python train.py --n_layer=12 --d_model=192 --n_experts=80 --experts_per_token=6 --d_expert=64 --d_shared_expert=0 --activation="swiglu" --moe_layers=[0, 1, 2, 3, 4, 5, 6, 7, 8, 9, 10, 11] --router_score="softmax" --normalize_top_k=true --routed_scale=2.5 --balance_loss=0.00384 --balance_bias=false --init_std_router=0.0216 --lr_router=0.000808 --n_head=6 --n_kv_head=6 --head_dim=64 --vocab_size=16384 --norm="rmsnorm" --norm_place="pre" --norm_eps=1e-05 --positions="rope" --rope_base=10000.0 --rope_fraction=1.0 --qk_norm=false --attn_scale=0.125 --tie_embeddings=false --parallel_block=false --init="uniform" --init_std_qkv=0.0422 --init_std_o=0.0 --init_std_up=0.0422 --init_std_down=0.0 --optimizer="muon_variant" --lr=0.0108 --lr_mult_o=4.0 --lr_mult_down=1.5 --beta1=0.95 --lr_head=0.0142 --grad_clip=2.0 --warmup_steps=200 --schedule="cos" --final_lr_fraction=0.0 --batch_tokens=131072 --seq_len=1024 --doc_mask=true --train_tokens=359700000 --steps=2745 --dataset="wikipedia_en"
Below are experts of layer 5 (counted from 0) of a mixture-of-experts language model. Rows are named router (the router's row for the expert), gate (a neuron's input weights, with its number), up (a neuron's input weights, with its number) and show model dimensions 128-191. Each number is 200 + 30 x the weight over its row's rms, rounded and kept within 0 to 999.
Before each expert's rows: "gets" lists some tokens that make up at least twice as much of what it gets as of all text. This comes from a sample of Wikipedia text that the model never trained on. Tokens count by the router's weight.

# expert 10
gets: " |\n", "\n", ")\n", "0", ")", " km"
router,209,178,228,188,201,227,200,139,266,211,155,223,213,183,198,177,164,243,201,202,197,168,159,193,181,221,148,181,192,232,205,220,198,198,206,185,214,179,195,223,182,216,248,227,184,217,269,188,231,195,192,188,208,183,217,248,222,260,222,181,242,203,183,242
gate1,240,208,250,198,197,140,143,222,256,243,193,194,168,190,229,186,208,195,201,246,189,218,183,179,214,193,146,172,185,223,233,138,151,185,208,131,213,183,162,206,219,192,240,189,196,196,127,297,209,139,146,174,158,189,181,226,205,216,228,189,250,216,166,222
up1,236,200,200,190,191,151,209,159,215,163,193,230,205,256,210,155,220,206,211,214,214,224,179,170,170,178,228,226,181,218,219,241,211,201,186,197,227,205,197,195,222,255,205,220,215,228,205,202,204,216,232,156,192,177,196,219,123,241,247,182,205,201,162,180
gate2,217,216,223,146,216,233,230,182,188,179,244,163,185,189,156,218,144,211,164,174,213,241,186,181,180,198,191,178,187,210,222,210,192,228,224,234,191,187,190,252,175,185,203,228,160,180,214,232,217,181,187,221,215,209,182,200,213,256,185,225,191,221,206,245
up2,228,188,197,212,167,193,196,222,173,186,219,219,239,236,159,235,175,214,207,238,188,234,211,188,211,165,126,215,222,239,242,210,145,231,214,238,195,145,170,222,191,177,183,174,274,187,185,224,233,190,196,211,217,174,286,186,193,182,251,176,219,164,194,178
gate3,205,222,219,151,184,225,194,206,177,198,152,186,186,189,108,199,251,189,225,200,165,214,190,142,216,167,188,206,140,231,239,161,175,174,175,186,251,201,179,196,204,192,242,139,178,185,253,214,208,216,192,151,222,228,184,252,221,192,201,212,190,189,199,231
up3,213,191,177,183,208,165,199,202,232,213,206,197,169,188,168,201,194,200,207,216,162,227,239,164,275,181,183,155,232,205,155,204,180,212,174,199,178,233,258,180,174,178,184,187,201,150,149,255,243,204,223,250,248,244,168,187,200,173,158,213,186,192,157,225
gate4,288,228,215,192,243,209,183,203,214,246,209,181,159,139,226,150,242,209,188,178,241,193,214,218,260,190,209,184,207,226,217,215,160,164,204,178,255,236,236,224,185,157,173,237,197,192,221,172,150,204,186,193,204,173,236,244,227,223,186,184,212,133,203,230
up4,180,252,209,151,229,219,193,218,197,201,184,183,194,152,201,205,190,171,138,177,230,178,171,267,174,219,219,176,196,203,235,250,253,194,224,177,215,176,225,203,204,147,235,173,189,212,222,189,160,211,224,228,205,233,167,217,183,188,176,208,292,186,169,219
gate5,207,184,149,169,233,196,190,172,156,179,236,209,248,219,252,228,185,252,183,168,175,237,212,195,182,195,189,203,235,247,155,164,223,253,213,201,190,185,189,210,273,213,216,158,218,191,220,301,178,205,174,208,195,244,184,193,128,222,159,209,199,265,192,249
up5,221,179,151,166,178,130,159,200,148,272,212,215,205,169,224,230,200,206,233,195,134,238,173,178,143,183,181,167,167,212,166,151,195,228,170,203,205,193,183,211,210,225,201,189,220,194,179,226,174,191,203,230,192,204,210,215,198,191,123,235,203,155,210,155
gate6,238,215,186,208,173,212,270,141,252,211,159,215,232,226,214,197,235,261,181,209,236,197,205,216,212,221,198,172,148,202,178,205,222,197,202,179,193,185,175,182,207,276,195,290,239,185,235,207,161,202,198,227,247,211,220,200,180,225,188,219,195,213,212,168
up6,172,161,235,196,209,202,178,247,205,201,208,231,180,236,210,165,193,184,248,213,207,171,196,203,190,209,192,233,160,251,171,240,215,204,183,229,226,184,146,187,168,232,174,173,178,178,157,168,230,220,220,116,220,216,241,173,257,192,193,161,162,254,244,169
gate7,230,222,201,218,187,231,203,224,264,178,199,271,229,200,263,252,195,182,207,236,185,206,227,244,263,205,243,172,205,217,226,201,173,187,187,188,244,187,251,236,206,216,270,227,166,172,231,178,205,156,160,197,223,250,145,169,199,209,200,158,199,189,164,195
up7,198,186,163,194,230,143,216,219,205,230,165,250,193,192,220,191,123,256,188,258,182,197,242,193,226,239,184,196,211,139,165,222,205,210,211,171,195,207,221,221,190,181,227,242,168,186,205,207,190,209,249,178,159,215,214,196,163,187,226,216,208,155,149,240

# expert 74
gets: "0", "%", ".", "5", "8", "7"
router,182,200,254,191,195,183,214,162,259,257,182,222,219,154,158,245,206,248,260,197,227,143,189,183,222,161,184,200,234,237,268,205,207,167,209,136,219,178,208,235,199,206,211,186,179,218,174,136,217,200,246,169,182,181,192,233,221,256,212,215,213,160,227,255
gate0,237,245,188,189,181,212,192,289,153,184,177,159,199,203,142,204,198,229,197,159,179,210,193,228,192,155,221,199,214,219,196,119,185,154,211,223,185,244,242,226,243,166,257,172,172,241,203,181,220,211,176,229,192,186,198,228,188,215,166,218,208,282,156,192
up0,232,223,230,177,190,187,190,198,233,208,192,166,139,190,214,178,162,231,196,190,181,174,143,203,227,209,179,142,220,182,205,157,216,143,215,171,182,249,228,152,218,202,215,188,165,231,204,208,224,206,190,243,175,199,227,143,196,189,204,213,243,212,212,224
gate1,191,211,169,151,193,158,192,205,258,199,241,172,219,175,208,210,206,258,202,195,200,195,160,192,209,200,160,170,173,197,200,182,164,188,274,145,236,236,219,222,210,191,192,242,239,158,238,212,186,192,247,203,221,202,250,144,178,151,235,173,210,204,201,217
up1,174,202,190,224,154,208,190,190,246,202,192,199,206,251,216,216,275,163,215,223,254,240,172,265,164,200,188,221,191,175,244,205,207,151,225,182,197,236,260,229,220,198,217,180,194,198,231,219,195,202,179,231,214,192,225,253,183,158,172,185,173,207,177,244
gate2,237,147,158,240,186,225,198,206,224,185,164,252,182,200,164,281,190,187,219,183,233,248,242,224,213,196,201,220,237,179,161,141,187,263,155,208,205,139,245,220,223,155,193,193,201,218,223,200,154,165,197,213,202,215,198,173,193,165,178,210,190,227,194,181
up2,198,195,223,203,176,185,216,232,187,165,255,170,214,236,200,210,124,189,176,247,193,223,197,208,223,258,210,214,220,208,199,233,167,241,209,216,194,179,260,146,207,186,223,196,191,229,264,219,184,162,174,211,166,192,176,176,178,147,207,207,174,181,259,233
gate3,196,200,223,195,229,207,232,183,193,194,227,223,254,203,230,200,223,216,180,256,182,218,181,219,218,182,235,243,220,193,206,175,208,165,180,202,194,153,164,190,193,183,183,189,202,196,155,227,195,175,191,227,173,162,213,227,195,141,270,216,126,143,230,199
up3,228,227,181,230,168,201,149,180,180,164,252,162,214,193,190,187,274,157,263,184,202,209,209,209,179,214,209,206,198,143,186,194,198,214,268,230,226,211,190,172,139,206,164,169,212,200,146,187,168,212,241,179,230,213,213,121,198,189,208,237,229,252,200,196
gate4,230,172,259,190,184,221,216,199,239,185,241,191,227,162,240,199,214,248,262,207,228,212,215,151,214,208,200,202,217,181,187,174,189,234,174,212,208,200,238,208,220,146,223,173,139,186,233,176,212,168,244,202,205,219,236,259,231,223,232,174,177,197,221,194
up4,240,148,208,236,145,228,216,215,184,231,201,211,178,212,164,130,169,198,235,221,205,227,242,228,194,195,158,174,225,201,208,201,174,206,203,188,145,234,241,255,227,218,245,213,154,190,238,222,218,188,174,195,244,188,192,246,196,194,174,177,153,171,207,227
gate5,212,263,221,153,157,108,195,191,245,241,182,216,209,183,220,240,221,183,213,236,238,153,221,179,270,190,176,210,190,242,174,171,210,184,199,122,229,194,161,200,175,234,238,159,215,193,233,164,171,192,149,201,240,252,218,198,206,219,189,228,209,146,236,273
up5,199,222,193,189,234,185,204,175,230,191,180,175,195,203,227,227,211,218,204,257,208,218,195,201,195,176,147,189,163,165,179,169,208,182,235,253,211,212,198,237,192,211,202,225,164,188,224,218,178,201,170,222,253,265,195,226,134,200,229,217,180,254,226,130
gate6,194,170,206,178,165,172,201,235,140,219,151,201,162,179,196,226,196,157,225,130,193,183,150,188,208,210,171,214,191,181,260,234,165,205,222,238,216,168,255,201,203,221,192,237,146,232,184,150,224,192,234,202,151,199,222,222,197,159,235,195,229,180,164,166
up6,232,223,201,239,195,220,190,214,160,182,159,234,176,200,116,181,199,186,176,154,197,192,170,170,152,188,206,164,166,193,250,173,201,206,160,197,213,190,217,153,176,171,167,262,169,188,199,135,239,189,164,234,180,228,153,179,206,173,212,213,229,172,226,216

# expert 6
gets: " |\n", " ", " |", "0", ";", "–"
router,177,228,235,246,223,160,198,194,251,246,184,202,251,222,148,261,225,160,223,193,188,207,210,224,186,166,178,233,225,240,245,238,235,211,247,181,255,200,188,246,174,167,288,232,174,181,205,213,203,233,194,210,161,244,221,182,181,183,242,238,198,252,192,243
gate1,160,165,205,159,174,145,203,246,174,219,175,189,207,211,129,225,222,231,232,221,200,195,278,224,214,199,205,206,186,229,186,182,225,211,206,224,224,153,168,171,230,158,204,171,226,213,154,209,193,188,221,209,205,250,202,176,226,258,174,131,193,207,217,159
up1,225,191,206,191,219,191,169,197,168,162,152,199,208,229,222,197,167,176,202,148,219,169,169,188,170,225,173,159,181,134,209,163,172,233,161,175,203,166,192,244,180,222,207,144,268,200,171,175,232,193,178,214,201,208,195,258,180,154,209,206,175,217,125,177
gate2,176,219,218,251,213,236,245,192,187,225,254,220,223,161,160,252,237,172,197,202,209,191,202,212,229,210,173,145,203,217,253,199,191,207,187,200,197,230,213,209,197,213,233,207,242,147,249,213,254,241,188,191,175,268,251,155,236,195,208,232,198,211,182,197
up2,232,211,226,182,210,177,166,209,257,178,263,152,261,221,210,214,215,218,231,226,169,204,224,236,186,207,180,184,218,232,208,224,190,142,199,187,214,212,184,229,133,154,215,203,216,218,233,202,217,155,240,220,227,220,123,197,220,185,160,210,171,190,180,224
gate3,241,176,244,180,195,162,177,193,226,195,192,201,219,240,169,215,231,124,157,214,201,195,178,168,194,191,205,216,186,229,214,177,197,171,216,163,222,173,222,181,221,225,187,209,222,210,216,240,227,167,150,218,164,228,148,155,172,235,165,175,212,229,192,227
up3,182,148,157,240,203,187,287,229,208,180,193,184,172,188,183,193,152,198,210,222,243,223,206,203,154,167,192,203,236,174,170,232,147,152,177,177,142,157,179,248,210,146,194,190,189,185,174,210,214,221,165,200,179,231,216,212,190,181,244,164,204,158,168,191
gate4,183,256,178,157,209,153,219,206,228,229,142,240,179,163,133,180,198,196,164,207,197,176,191,204,220,194,181,179,227,203,244,208,210,195,213,207,170,152,181,149,219,259,206,205,210,239,217,212,160,224,250,246,182,220,191,228,207,191,207,226,167,206,223,257
up4,286,254,136,232,236,211,140,187,263,192,234,220,188,185,237,213,223,209,220,215,215,196,215,180,166,274,190,256,200,150,153,180,183,239,218,196,259,167,231,165,207,183,209,271,242,196,251,274,184,174,171,221,218,208,194,238,158,145,191,183,150,247,235,195
gate5,195,285,212,204,193,182,204,177,192,177,199,223,108,187,192,178,166,185,255,216,134,222,192,177,187,173,140,208,180,180,203,194,191,229,183,208,204,183,204,207,180,176,174,259,183,257,246,246,177,193,176,148,188,177,218,189,162,187,196,145,170,191,226,245
up5,219,208,162,186,163,178,233,177,213,148,165,176,188,174,248,200,197,246,223,219,229,227,186,180,181,119,202,206,146,175,223,113,189,177,200,136,129,202,188,243,242,259,207,271,205,197,234,186,221,145,235,162,231,197,217,214,210,175,179,207,180,215,151,127
gate6,174,200,223,155,223,189,207,192,168,180,154,216,229,223,201,190,229,176,253,246,117,218,192,185,231,188,198,230,182,156,215,169,221,165,160,223,177,191,170,158,164,142,216,303,216,169,177,234,188,176,205,178,163,193,208,217,196,211,215,195,211,210,212,231
up6,182,193,263,211,193,211,203,218,167,207,203,180,207,203,196,193,222,237,203,192,245,180,178,190,186,309,211,183,222,173,218,208,253,204,220,172,187,165,174,180,265,229,215,183,181,184,215,168,181,207,236,228,169,203,196,140,199,245,138,176,215,184,155,215
gate7,210,209,193,196,164,215,179,172,210,255,167,270,245,210,223,223,225,212,239,215,157,184,244,233,201,198,242,212,242,193,190,171,198,183,226,265,273,160,158,202,229,204,251,220,176,208,276,182,195,183,233,234,215,162,235,209,167,213,177,216,227,211,213,175
up7,217,242,158,221,187,195,273,207,253,227,204,262,237,234,223,242,247,196,209,225,240,172,261,174,161,194,189,219,168,231,213,161,236,225,139,171,227,155,194,158,198,228,209,242,204,175,248,158,203,239,225,217,235,221,216,153,168,213,187,233,153,157,186,224